config.yaml
d_model: 256
d_expert: 32
d_shared_expert: 64
n_head: 2
positions: "rope"
tie_embeddings: false
doc_mask: true
Below are experts of layer 2 (counted from 0) of a mixture-of-experts language model. Rows are named router (the router's row for the expert), gate (a neuron's input weights, with its number), up (a neuron's input weights, with its number), down (a neuron's output weights, with its number) and show model dimensions 0-63. Each number is 50 + 15 x the weight over its row's rms, rounded and kept within 0 to 99.
After each expert's rows: "gets" lists some tokens that make up at least twice as much of what it gets as of all text; "raises" lists some tokens whose logits its average output raises strongly, later layers aside. This comes from a sample of Wikipedia text that the model never trained on. Tokens count by the router's weight.

# expert 156
router:75 30 56 58 58 56 47 57 54 38 56 29 30 66 35 53 39 70 69 56 41 39 48 94 63 17 66 24 45 62 31 55 58 43 42 42 66 44 52 56 56 63 32 57 25 46 45 50 65 70 54 47 59 39 14 43 77 42 44 50 16 28 51 66
gate0:36 72 40 65 38 56 42 43 52 30 30 42 50 46 49 02 64 56 49 45 72 48 33 52 45 50 38 61 45 57 49 19 56 49 63 47 33 62 43 59 51 32 42 40 39 63 36 55 50 53 55 81 27 39 42 51 29 28 53 64 47 58 59 54
up0:73 41 47 45 29 33 66 49 47 60 52 51 48 72 61 51 47 48 43 60 47 64 37 65 34 63 32 66 43 45 42 50 52 37 49 40 53 48 65 38 35 60 24 35 57 55 36 61 53 24 25 70 63 79 61 61 58 74 44 37 63 55 66 73
down0:65 51 35 51 60 63 46 26 91 49 51 52 44 33 55 39 36 40 71 45 53 33 27 53 61 53 51 51 31 25 56 53 56 50 45 74 42 47 52 37 22 44 55 34 07 30 51 77 42 71 30 64 58 29 45 62 28 70 43 28 60 52 62 66
gate1:38 36 68 55 80 38 86 41 31 30 39 69 68 76 38 44 49 87 52 64 63 54 42 48 58 45 59 45 61 55 72 34 31 71 40 45 78 58 48 75 80 59 45 47 29 48 48 36 66 55 48 60 25 58 44 84 54 37 81 52 91 49 77 40
up1:37 47 40 63 63 39 90 31 43 38 23 69 97 63 40 52 42 66 66 45 62 30 52 46 41 49 78 46 68 66 57 14 42 64 30 56 81 37 36 40 68 35 37 54 35 51 84 57 67 52 36 51 45 69 24 62 58 36 77 78 88 60 85 26
down1:52 56 54 63 30 53 62 53 66 21 26 32 50 68 62 36 38 11 15 63 34 53 39 60 51 50 65 73 46 67 45 47 46 32 60 38 73 36 63 55 33 35 66 50 46 42 82 72 11 44 28 39 40 35 18 70 46 30 69 40 53 50 60 58
gets: " con", " the", " a", " $", " Batting", " its"
raises: " another", " RAF", " its"

# expert 241
router:73 31 36 50 63 50 58 37 27 31 53 37 51 65 43 39 60 45 39 56 69 45 38 77 59 43 50 60 64 55 63 53 64 68 58 40 83 45 44 65 51 30 39 50 23 66 53 72 86 55 38 68 39 51 44 50 56 37 36 75 82 48 38 68
gate0:66 57 67 54 48 21 48 59 62 52 59 25 77 48 82 24 51 55 45 55 51 49 23 40 63 51 52 35 54 13 70 23 06 46 57 42 67 56 42 46 42 51 76 46 28 50 50 37 47 41 30 62 62 77 35 67 35 43 58 18 33 34 50 42
up0:45 47 53 58 57 29 51 48 76 58 71 23 33 60 71 35 58 55 51 73 38 49 15 19 59 62 49 38 69 45 68 52 34 43 29 23 65 40 53 59 44 47 62 34 30 31 55 61 43 47 76 51 70 66 63 60 30 39 58 21 48 43 56 16
down0:58 54 57 40 48 59 47 34 15 65 78 37 52 31 39 31 62 16 45 45 57 43 45 78 50 49 60 62 42 75 44 64 68 46 31 46 23 57 34 62 72 52 78 53 37 31 71 37 57 42 47 62 27 66 59 45 53 54 35 57 41 45 28 49
gate1:64 49 51 56 45 17 38 49 26 46 45 26 67 60 00 50 54 53 45 75 54 50 18 16 68 42 49 75 40 61 32 54 66 32 29 34 70 47 48 91 32 48 39 23 54 48 54 51 53 64 46 66 66 37 54 58 38 53 46 59 59 66 55 23
up1:41 64 56 68 60 23 29 66 47 38 24 49 36 73 17 23 59 44 45 77 33 55 22 41 45 43 52 34 55 45 67 54 47 40 45 20 69 53 48 74 38 55 40 24 33 19 48 51 63 61 30 55 55 55 55 60 36 27 37 41 36 56 42 45
down1:50 53 74 49 31 59 81 60 34 60 59 49 44 77 52 57 55 34 38 18 50 44 43 29 36 50 36 66 44 42 45 45 79 61 64 48 49 75 61 24 29 47 38 46 32 51 40 45 39 20 32 60 38 31 44 37 24 39 74 71 41 41 58 62
gets: " of", " for", " from", " in", " at", " on"
raises: " decade", "yo", " way", " purchase"

# expert 146
router:44 38 54 62 62 42 84 43 50 51 20 58 59 76 31 39 62 72 44 44 45 43 42 33 64 81 61 62 32 52 71 48 41 59 39 31 62 61 39 56 13 46 33 78 44 51 57 47 44 54 37 69 27 51 40 35 34 34 52 51 50 48 55 36
gate0:43 39 68 42 57 54 27 55 55 34 45 27 39 72 42 54 40 62 43 24 51 40 42 72 48 49 52 64 57 71 66 55 65 51 61 30 60 91 43 51 57 36 35 55 38 50 64 64 48 70 60 64 67 52 33 41 51 44 75 46 41 51 32 54
up0:42 60 48 59 43 48 49 84 80 49 39 72 37 70 57 39 60 44 32 61 72 55 48 61 32 14 32 52 25 19 89 30 70 43 50 39 54 37 44 46 48 61 31 46 42 52 47 25 57 71 45 45 51 56 43 58 46 56 57 33 18 32 56 56
down0:42 53 49 64 99 38 64 26 24 56 46 46 64 48 63 60 47 20 63 42 62 40 31 40 53 48 57 52 78 63 54 70 46 78 58 62 22 55 95 39 39 53 41 30 42 57 83 52 61 50 87 56 36 40 24 49 48 38 40 44 59 38 23 48
gate1:71 38 54 62 38 50 33 46 53 44 47 43 73 49 68 44 33 34 25 13 49 46 76 56 42 59 65 47 31 52 61 92 65 53 52 41 35 81 58 80 52 41 59 40 68 48 81 41 60 42 39 59 20 31 53 43 56 47 44 52 47 25 84 49
up1:66 42 57 28 64 32 84 19 28 49 53 50 57 85 46 56 38 77 57 55 88 51 22 66 75 51 86 45 53 78 57 50 57 47 44 58 68 75 43 49 45 63 49 73 49 57 58 39 53 83 49 54 66 58 52 40 35 39 62 42 66 70 30 35
down1:42 49 52 21 23 59 37 41 73 58 45 58 43 62 57 26 11 46 50 65 33 58 45 32 26 71 37 51 50 42 26 67 40 51 71 42 64 17 74 56 59 56 57 31 65 62 29 31 41 68 51 52 66 34 70 59 52 39 51 37 60 43 37 37
gets: " the", " his", " its", " The", " a", " their"
raises: " first", " latter", " following"

# expert 202
router:40 42 34 46 57 57 62 44 42 34 27 61 60 35 62 48 61 35 66 43 44 63 55 38 67 72 62 63 62 47 47 28 35 68 64 37 82 58 28 57 54 27 52 78 30 68 61 69 67 34 46 64 53 71 52 61 65 46 54 58 71 60 18 57
gate0:64 49 56 54 41 38 52 18 41 52 61 52 54 43 92 48 47 50 52 72 45 75 20 55 37 48 46 43 61 40 08 66 57 55 43 52 43 29 57 51 67 58 41 21 51 39 54 60 40 53 31 79 60 65 38 42 34 57 23 29 45 47 53 11
up0:40 58 59 36 32 27 43 64 49 62 26 27 52 47 57 60 48 56 62 52 46 59 53 64 51 41 41 56 48 60 43 31 63 50 38 65 73 53 49 35 60 58 48 30 42 61 37 45 47 21 52 71 10 13 42 32 48 54 30 72 32 63 31 50
down0:47 45 57 62 57 45 81 76 33 73 59 27 36 72 60 51 60 66 62 10 81 40 54 64 46 62 03 38 39 45 32 40 50 55 67 57 97 56 33 39 30 45 39 46 62 57 75 56 61 25 52 54 47 46 47 42 32 37 59 51 57 60 52 49
gate1:60 35 53 54 50 18 60 46 34 43 64 50 67 55 47 61 71 80 25 85 48 46 81 74 67 43 57 73 36 46 68 44 78 65 54 44 49 66 47 37 25 55 73 68 58 50 60 35 58 34 65 26 34 28 31 52 48 63 43 54 55 53 67 58
up1:77 57 44 41 37 24 32 59 53 36 51 43 35 27 44 43 63 63 49 74 23 58 43 49 75 66 30 50 33 51 56 82 34 20 56 38 47 38 56 53 59 57 45 38 37 37 38 43 61 36 55 75 41 21 54 45 47 69 22 53 41 52 64 39
down1:48 49 78 38 53 65 41 62 49 50 62 52 75 54 54 40 66 33 61 27 82 19 62 61 39 26 51 49 13 60 59 32 66 49 61 48 94 73 11 26 56 34 64 53 44 76 66 44 50 53 38 58 44 47 56 37 43 37 85 49 32 69 48 61
gets: " for", " of", " in", " at", " on", " from"
raises: " time", " a", " his", " its"

# expert 51
router:36 52 55 36 77 39 38 68 78 51 54 76 44 46 42 53 31 34 33 47 33 23 48 45 77 72 65 42 30 70 64 60 44 42 68 54 31 68 55 64 44 47 73 50 45 50 09 74 23 59 50 53 26 69 53 80 58 49 57 74 58 48 59 61
gate0:54 46 36 54 47 33 36 31 24 60 62 11 33 59 72 26 44 68 54 52 51 55 07 47 70 19 60 34 81 53 31 38 30 17 66 69 61 66 42 72 69 64 12 70 40 25 62 63 53 41 64 63 65 40 54 38 40 43 58 27 56 53 59 55
up0:31 35 66 57 63 53 51 59 56 46 60 64 69 52 43 22 49 52 60 45 50 40 62 26 50 73 47 35 38 31 42 50 69 51 28 65 48 62 65 78 25 49 52 42 55 65 51 50 46 62 52 67 38 67 35 64 67 36 55 35 44 60 58 66
down0:70 37 59 69 51 35 51 48 28 55 55 39 38 47 50 28 64 62 51 52 57 71 55 38 53 43 26 42 43 43 57 68 52 64 42 99 65 67 31 59 45 64 45 55 60 53 65 57 25 79 51 52 54 69 58 60 66 37 36 51 49 62 50 40
gate1:37 57 59 50 54 22 69 66 47 24 40 64 56 43 39 47 61 67 71 79 75 52 33 56 51 24 81 30 58 47 46 36 48 48 22 24 52 51 54 54 58 45 55 43 52 63 49 55 21 35 42 46 28 37 39 67 47 17 59 45 66 99 58 42
up1:31 69 61 32 69 44 51 70 51 22 35 60 48 44 48 43 57 53 61 71 63 59 50 57 41 50 80 43 52 49 44 20 37 32 35 16 70 42 43 42 44 32 61 69 65 49 46 55 39 24 23 47 48 54 36 57 64 18 57 38 61 99 57 46
down1:45 80 39 34 40 77 40 62 65 51 50 36 18 26 37 69 46 56 18 53 86 18 36 29 65 62 53 49 76 64 44 29 39 51 46 63 54 49 33 48 51 55 71 23 19 66 26 28 38 54 33 61 38 35 28 63 52 55 70 40 74 21 28 75
gets: " but", " un", " led", " up", " lead", " However"
raises: " ", "-", " to"

# expert 233
router:71 62 51 67 59 28 46 72 41 37 43 40 38 65 33 41 44 11 45 70 69 79 40 51 67 37 22 38 38 46 54 52 47 55 53 32 44 41 73 45 53 24 74 31 48 49 48 60 29 65 61 25 56 38 48 35 37 79 48 58 48 36 53 48
gate0:31 69 54 41 76 50 55 80 34 61 59 49 70 58 44 56 46 96 39 73 72 68 63 41 53 20 32 27 74 72 59 21 67 40 50 46 68 60 52 29 71 47 57 48 82 41 30 56 78 47 55 22 54 67 62 60 56 51 49 48 62 55 50 65
up0:51 47 56 39 50 56 39 45 71 54 60 80 35 51 69 58 45 46 55 37 38 00 61 65 51 64 50 29 17 49 52 69 29 80 73 48 37 35 34 44 28 44 28 56 27 73 67 40 13 73 66 60 45 44 42 48 33 39 56 46 31 43 24 46
down0:70 23 55 69 64 18 54 66 55 45 47 33 44 44 34 44 44 67 31 68 68 66 39 31 79 42 64 53 56 49 41 51 42 25 49 54 44 54 77 73 48 46 61 45 37 64 58 74 65 16 59 78 37 38 65 48 37 48 36 68 25 38 50 67
gate1:52 59 53 57 54 49 46 45 43 31 34 43 57 55 50 35 51 63 71 67 54 60 38 37 68 35 29 34 57 43 51 34 51 40 75 40 66 62 47 57 72 45 60 49 49 18 53 43 62 80 65 32 55 58 54 83 64 40 54 43 51 26 42 53
up1:56 56 50 29 54 45 44 49 29 54 35 36 52 32 57 54 38 39 46 45 64 40 37 40 48 45 52 69 49 63 34 77 47 94 42 52 70 21 60 45 50 38 50 27 62 40 62 58 49 37 40 78 73 77 17 50 55 42 61 62 52 73 41 67
down1:44 60 33 40 70 40 53 52 84 47 52 38 52 69 27 34 13 48 62 31 35 44 66 59 73 34 57 51 68 58 57 56 63 54 70 64 52 38 79 43 73 57 52 64 57 73 54 50 67 39 42 54 87 57 58 53 77 56 48 58 35 47 33 44
gets: ",", " ", "T", "B", "M", "S"
raises: " each", " many", " all", " every", " there", " a"

# expert 166
router:54 58 97 75 66 40 54 27 56 24 54 58 70 67 63 39 24 49 44 42 53 31 64 52 30 28 70 77 54 41 54 52 31 59 26 49 54 38 58 56 23 38 64 41 48 52 61 53 46 57 55 29 46 22 33 68 64 52 65 66 65 75 50 41
gate0:72 71 58 65 48 23 33 64 43 49 52 46 41 38 61 28 66 42 60 52 57 55 77 61 70 65 48 60 65 45 87 59 57 34 55 34 41 56 17 48 64 62 24 57 39 54 56 69 68 32 43 31 26 54 74 64 40 47 59 39 27 43 40 39
up0:62 81 51 48 31 39 44 58 39 62 45 38 31 27 80 51 35 43 69 41 52 63 24 40 74 92 26 51 49 68 63 59 44 60 62 40 38 49 23 60 51 43 35 53 33 46 59 61 81 43 44 43 58 46 47 38 38 60 49 37 43 72 42 31
down0:37 36 73 50 50 58 48 68 53 69 44 69 72 76 62 59 68 43 67 30 40 60 71 23 34 42 38 78 79 51 59 46 54 15 57 38 46 60 55 56 47 48 39 56 48 11 57 26 75 25 58 16 48 35 49 55 67 51 57 29 42 64 34 47
gate1:51 34 25 47 13 23 37 59 57 47 73 45 35 65 68 73 54 62 24 56 36 34 13 58 61 47 48 54 32 48 33 31 55 36 41 41 54 56 73 52 34 55 56 70 37 66 50 32 60 44 44 44 50 33 58 44 37 75 46 65 52 43 46 45
up1:52 16 57 52 59 72 70 44 16 16 49 46 66 43 51 57 52 56 33 40 55 54 49 45 44 38 75 34 67 43 67 33 59 55 47 42 30 55 44 50 56 02 45 77 40 44 63 48 53 39 24 38 58 49 47 56 69 62 75 64 87 66 54 54
down1:26 60 53 39 50 49 49 43 57 61 42 62 36 20 82 62 48 53 42 51 47 58 71 47 57 89 44 40 48 23 37 45 71 53 40 61 40 36 68 54 54 45 43 71 42 53 36 18 52 37 12 41 35 34 46 53 36 54 59 34 17 43 53 49
gets: ".S", ".C", " U", ".A", ".D", " provide"
raises: ".,", ".", ".\n\n", ".;", ".),", ".\n"

# expert 175
router:49 45 39 67 64 28 52 35 53 40 51 59 38 46 59 43 59 43 42 54 43 41 41 44 43 34 59 62 64 28 76 37 50 73 54 23 75 56 40 70 43 36 64 59 24 38 77 72 62 61 32 48 40 55 45 55 47 31 59 29 66 64 57 56
gate0:57 41 49 50 50 48 74 36 51 51 44 62 58 42 88 59 40 51 65 47 46 68 16 61 85 82 46 59 43 72 49 78 45 55 40 59 19 49 58 51 49 56 16 28 48 28 59 57 81 49 21 44 63 57 53 56 36 60 46 25 73 42 80 26
up0:88 39 51 54 62 31 51 43 38 36 43 34 61 57 54 52 46 63 48 67 62 42 24 64 81 41 57 49 56 65 59 29 47 47 62 52 62 78 43 30 58 36 37 45 31 46 52 50 47 28 38 37 26 23 40 45 39 37 47 74 51 52 39 58
down0:51 58 65 38 38 72 34 43 58 60 58 50 50 83 50 32 57 55 61 61 35 51 50 29 43 75 61 41 22 59 59 46 71 50 28 44 50 41 99 32 65 69 42 38 63 40 51 46 60 67 27 39 45 42 26 57 61 69 52 79 35 39 67 37
gate1:38 39 52 33 40 46 61 62 31 48 43 70 36 54 58 62 52 79 56 11 37 31 21 54 58 61 57 70 35 60 50 72 60 55 44 51 69 34 54 71 51 74 30 38 53 37 49 59 76 72 68 67 67 54 39 26 72 67 83 49 59 36 50 35
up1:68 47 42 47 43 75 57 59 47 55 52 51 55 30 50 53 52 15 43 62 30 69 60 82 60 61 55 52 49 32 58 66 29 74 75 57 21 60 46 17 69 39 46 60 49 72 46 54 24 24 66 48 57 59 20 44 32 67 44 54 66 31 39 80
down1:44 63 49 52 64 21 53 48 27 59 35 42 52 36 65 32 47 64 56 44 51 45 63 54 49 41 50 70 51 60 52 72 46 44 62 43 41 26 12 34 52 53 53 61 53 57 79 63 27 29 47 59 32 68 82 52 32 42 17 49 31 76 51 44
gets: " of", " |", " for", " de", " Of", "al"
raises: " the", " law", " his", " ", " this"

# expert 249
router:35 65 56 46 61 44 44 62 53 59 61 44 71 30 58 58 52 64 70 52 47 74 76 40 39 39 67 67 68 66 59 46 33 51 72 61 38 65 57 43 69 51 64 45 38 25 25 37 79 39 70 56 60 59 66 41 72 29 49 41 41 40 62 66
gate0:46 63 55 47 16 51 82 49 20 36 73 44 28 36 59 71 46 43 37 46 52 27 46 60 40 45 58 51 33 48 37 55 35 70 44 30 64 43 46 32 20 16 40 39 70 41 48 17 54 22 56 51 24 62 62 59 49 67 37 51 49 38 39 39
up0:60 40 48 47 79 35 52 68 69 29 64 29 82 54 56 44 38 47 65 61 33 40 54 57 57 45 50 52 50 49 54 56 36 13 71 63 42 71 33 49 56 39 53 63 21 48 60 32 53 50 46 48 20 49 60 46 70 18 42 49 40 45 43 55
down0:57 38 64 80 39 50 60 63 55 76 26 54 55 50 39 61 58 56 38 64 33 52 55 30 31 42 50 73 54 41 47 55 53 62 20 55 73 58 77 46 20 35 55 38 35 28 19 25 56 61 57 41 38 62 34 22 44 33 24 61 41 51 62 48
gate1:47 45 42 74 31 73 33 42 29 30 49 48 60 30 72 55 29 50 62 57 33 35 62 35 40 79 40 16 60 45 25 27 35 38 70 02 37 68 24 47 28 20 69 68 41 50 66 57 57 45 19 52 38 49 53 68 26 52 53 41 39 52 42 45
up1:59 41 52 38 65 36 59 64 86 64 50 60 52 63 46 36 58 50 36 57 65 44 53 68 65 41 56 55 34 42 45 73 66 38 56 99 67 44 74 36 65 79 50 39 31 57 35 40 21 37 72 40 45 53 42 15 74 46 51 38 87 29 61 40
down1:56 58 42 35 50 30 53 51 62 41 17 36 44 92 49 64 50 53 73 21 66 58 32 83 51 40 67 80 32 69 52 67 81 26 61 68 64 66 67 46 47 54 67 69 61 36 56 55 37 36 39 57 24 38 53 35 34 47 25 18 64 54 63 26
gets: " election", "History", " Place", " History", " elections", " film"
raises: " period", "ğ", "\":", " ===\n\n"

# expert 8
router:68 71 48 61 59 42 43 46 32 64 38 69 72 50 32 60 35 36 35 80 56 45 36 52 81 61 27 74 27 30 25 53 54 37 48 46 66 45 52 50 62 31 67 36 37 36 50 40 41 60 38 64 63 43 65 31 67 57 65 56 52 46 42 40
gate0:38 50 52 39 33 45 47 36 61 40 65 41 38 51 58 45 33 70 64 45 38 62 52 46 59 41 59 39 41 54 63 65 56 39 40 49 49 60 43 57 53 38 46 56 30 63 89 58 41 55 45 88 52 58 04 52 63 40 45 31 19 51 34 55
up0:43 46 48 53 76 48 69 49 45 43 47 95 76 46 58 49 69 61 46 64 55 55 48 12 27 62 46 51 61 25 35 31 66 36 58 63 47 50 52 46 63 43 51 66 45 43 23 42 43 53 72 21 43 24 73 54 45 67 74 38 72 40 75 51
down0:70 57 58 38 77 47 32 47 44 26 56 60 60 38 32 74 41 26 51 77 38 80 45 59 25 63 87 40 64 37 74 65 46 46 71 74 56 47 43 60 39 25 34 41 62 57 37 72 57 38 53 76 39 71 62 59 38 73 42 80 53 27 55 69
gate1:51 78 46 33 47 57 42 19 72 64 46 43 18 20 63 39 64 53 68 39 38 65 49 51 50 67 55 36 55 70 42 66 00 60 58 43 15 52 37 53 48 50 35 40 45 48 89 40 48 36 48 69 57 44 61 44 39 56 29 39 83 68 54 39
up1:16 29 37 54 47 41 53 65 47 40 30 52 60 55 22 54 53 50 45 49 53 31 54 59 64 19 58 71 33 33 49 63 74 67 38 92 64 40 62 49 56 56 29 41 64 42 37 57 41 62 56 30 54 64 34 58 54 62 70 40 51 38 39 63
down1:37 38 45 50 47 32 55 39 46 57 20 45 83 54 66 21 58 47 56 36 52 44 64 52 50 51 61 87 50 19 39 46 57 47 50 58 38 39 36 61 41 20 48 67 42 37 74 67 57 67 64 62 61 39 53 47 56 50 07 51 43 59 53 67
gets: ",", "),", ".,", "\",", " ,", ")},"
raises: " ", " and", " the", " she", " a", " he"

# expert 230
router:54 36 29 60 67 40 55 67 61 66 66 69 39 63 48 41 69 66 39 55 62 24 59 46 53 39 32 42 32 74 40 40 48 46 23 40 35 73 82 27 43 32 58 38 59 68 64 26 59 50 30 22 45 61 58 67 64 54 46 30 59 67 40 59
gate0:85 69 51 57 64 49 44 41 61 53 47 31 21 50 47 31 50 48 61 35 47 58 11 58 69 45 56 41 74 60 63 83 30 49 48 51 47 59 36 62 47 38 31 31 54 55 44 92 47 53 23 99 61 48 54 43 55 32 16 32 51 62 48 35
up0:32 34 29 22 43 59 64 36 45 67 57 72 81 76 44 45 58 32 46 42 44 57 23 46 66 37 43 47 13 66 46 46 47 44 55 21 67 29 74 37 60 39 48 41 81 65 71 73 40 37 71 58 65 62 55 62 77 51 43 34 54 48 51 43
down0:40 78 32 55 82 64 41 66 18 38 47 22 42 46 36 39 57 57 58 71 29 62 31 72 76 36 62 72 23 49 36 47 67 51 65 50 51 72 55 49 62 66 55 40 51 54 68 39 47 57 55 74 50 63 60 44 56 19 31 59 72 65 71 83
gate1:38 48 59 44 47 60 35 45 83 72 65 42 50 69 55 66 34 52 68 24 69 45 60 49 53 40 46 66 30 29 54 11 41 34 43 66 31 52 51 49 54 48 58 54 56 45 62 26 49 51 35 50 56 57 67 45 53 43 34 33 31 62 39 71
up1:57 59 65 46 44 28 46 67 22 25 24 52 17 24 66 19 55 53 39 70 53 55 38 25 71 35 54 44 47 55 67 69 45 53 28 43 53 49 29 73 35 55 58 20 36 48 36 43 43 45 79 53 56 49 39 81 30 59 62 98 54 55 50 12
down1:72 61 68 83 18 85 50 62 28 64 72 46 61 52 57 65 28 67 48 46 50 52 46 46 41 35 63 47 66 67 34 56 48 47 83 35 57 42 67 60 66 66 48 43 60 46 51 22 55 30 73 43 44 56 41 47 28 41 63 61 76 13 64 69
gets: " ", "1", "\n", "0", ")\n", "ensis"
raises: " ===\n", "iver", "iv", " ===\n\n", "Born", " ====\n"

# expert 144
router:48 73 57 41 70 52 41 47 55 54 43 63 34 63 50 71 16 51 36 53 67 68 63 13 54 52 39 56 82 56 51 45 46 68 50 39 26 38 09 56 66 39 52 53 64 55 34 60 48 40 63 74 40 26 78 44 53 26 18 74 53 82 53 45
gate0:62 33 13 40 49 57 60 50 74 42 23 56 48 52 38 55 30 38 80 28 51 33 52 53 40 32 38 56 53 36 46 39 18 45 48 54 64 52 56 65 68 43 19 52 59 46 34 54 74 09 59 41 34 43 48 73 66 39 36 46 54 61 26 60
up0:74 66 64 53 39 83 45 31 47 64 58 76 40 40 54 30 44 74 21 67 58 67 46 57 58 63 53 55 59 55 36 70 78 36 26 66 34 36 69 49 22 43 53 38 41 43 52 26 48 57 28 64 59 67 59 43 21 66 37 46 62 55 51 36
down0:36 54 55 71 48 57 69 62 54 54 43 52 53 37 64 51 74 61 57 37 47 48 54 58 47 53 52 48 44 11 54 37 46 25 33 48 52 46 99 82 65 33 43 55 49 60 60 60 59 43 22 49 72 68 44 58 53 66 35 53 38 54 64 30
gate1:31 32 38 61 52 57 46 73 61 46 46 43 21 58 15 39 56 61 50 55 49 45 57 56 45 44 50 52 51 83 53 34 56 35 58 30 50 55 39 57 30 47 33 67 66 65 55 42 60 35 72 44 46 26 52 40 36 58 51 54 66 76 53 50
up1:64 50 84 54 42 57 35 79 63 40 35 59 63 67 74 59 37 67 28 54 67 19 45 66 42 71 12 68 45 57 44 25 63 36 27 65 45 57 41 57 58 39 67 51 33 44 29 59 41 56 62 60 61 37 58 35 56 29 41 70 54 65 67 51
down1:55 51 42 51 31 39 58 32 48 59 86 55 40 30 76 54 59 29 25 28 38 50 29 26 24 45 45 30 37 27 47 27 48 34 49 41 54 80 12 39 59 50 66 35 27 46 41 27 21 55 51 57 73 26 45 51 42 31 84 54 38 52 82 50
gets: " and", " or", " &", " but", " And", " then"
raises: " other", "/or", " a", " the", " then", " later"

# expert 114
router:66 54 18 58 54 45 59 45 42 61 48 34 24 29 53 57 39 64 55 64 34 37 51 39 73 47 19 35 32 34 50 52 27 60 70 45 59 35 25 64 63 36 75 41 59 41 70 50 62 53 58 48 78 51 46 54 35 58 57 56 52 80 31 53
gate0:30 37 62 69 37 50 54 63 44 40 34 37 56 45 56 39 64 50 63 22 27 35 35 55 34 54 59 50 45 52 34 44 47 08 25 47 55 35 64 51 50 79 45 42 66 58 44 42 44 64 18 71 34 19 51 77 54 39 55 31 15 49 56 71
up0:35 61 74 29 53 32 64 37 72 47 58 68 50 56 45 42 66 54 64 57 47 65 58 16 34 47 57 45 45 38 34 60 50 48 44 65 49 75 54 44 38 49 63 57 59 46 26 40 35 27 59 23 38 59 69 55 77 46 78 31 61 63 56 11
down0:33 54 59 39 38 46 44 59 43 55 74 52 54 46 38 42 70 51 42 45 50 40 84 78 48 43 85 60 54 19 45 49 45 31 40 62 40 36 61 48 40 63 42 42 43 30 38 56 40 68 43 66 15 70 61 32 65 47 56 59 45 25 34 76
gate1:23 93 63 40 73 68 22 71 40 42 61 49 47 41 44 36 52 39 59 47 44 53 59 57 75 46 66 24 66 43 49 18 49 27 54 53 52 83 59 55 37 58 41 59 32 52 41 33 44 65 46 73 68 56 53 44 69 40 54 66 33 58 54 46
up1:49 78 45 49 52 65 64 52 46 62 59 51 48 51 52 24 45 67 47 26 69 32 53 33 32 54 64 76 35 63 51 39 52 24 59 41 64 24 55 63 66 52 54 73 30 49 63 50 63 76 98 57 45 63 14 53 75 57 49 42 12 62 33 49
down1:48 60 37 50 64 74 35 35 61 66 46 33 39 43 48 82 45 36 44 64 48 60 67 55 40 56 43 46 65 47 66 54 25 28 87 67 54 39 74 47 47 47 13 35 57 41 32 29 41 13 55 66 77 45 60 43 38 57 55 41 61 59 42 60
gets: " to", " such", " into", " through", " To", " same"
raises: " be", " a", " stop", " his", " the", " run"

# expert 134
router:40 51 58 56 36 49 33 64 78 62 46 69 69 50 36 30 61 59 68 40 73 38 58 72 68 64 25 51 41 62 68 37 48 57 66 52 78 50 74 64 38 43 47 39 68 44 58 36 48 39 56 73 59 54 41 36 63 31 39 49 65 38 44 27
gate0:77 49 74 49 71 19 51 49 34 43 75 36 53 63 67 50 53 61 58 76 44 53 28 50 70 55 52 58 49 51 48 70 63 47 90 66 56 90 55 51 65 58 53 49 56 15 53 61 53 62 40 39 32 54 52 51 58 64 61 44 62 53 82 35
up0:48 48 46 47 58 78 56 41 56 42 38 62 46 29 29 53 28 43 34 31 55 57 59 51 18 47 50 63 56 58 45 44 69 50 39 58 38 31 38 48 27 49 39 56 76 83 42 45 46 41 53 66 80 30 29 75 27 44 47 66 42 56 31 57
down0:54 56 49 39 48 80 62 44 34 67 51 77 31 52 69 66 51 44 42 72 22 79 37 16 30 70 34 64 55 34 73 81 30 39 38 58 68 38 78 41 49 48 48 82 24 49 47 59 33 52 34 42 51 54 59 31 52 19 69 46 57 60 66 54
gate1:41 00 49 63 32 70 46 53 45 60 62 24 53 58 38 44 45 49 38 07 42 38 39 71 56 28 45 56 57 33 40 47 78 24 29 58 49 42 59 74 39 85 28 54 59 60 45 40 60 65 34 57 62 40 58 66 54 50 54 57 60 42 48 39
up1:42 84 73 19 32 35 47 34 43 32 55 57 53 40 47 67 54 41 70 76 55 56 38 27 50 78 55 65 70 50 64 53 21 81 64 67 53 43 38 42 37 44 38 23 71 27 49 52 59 22 46 82 54 49 33 36 37 51 48 43 39 46 55 22
down1:54 69 14 66 54 68 47 53 50 44 55 46 60 50 58 35 36 63 68 53 57 38 42 46 53 45 45 68 44 51 35 69 54 37 58 56 41 42 25 44 33 47 49 47 48 47 37 45 70 42 65 58 47 47 52 51 58 52 52 60 49 35 64 48
gets: " ", " every", " races", "There", " race", " households"
raises: "1", "2", "3", "4", "5", "7"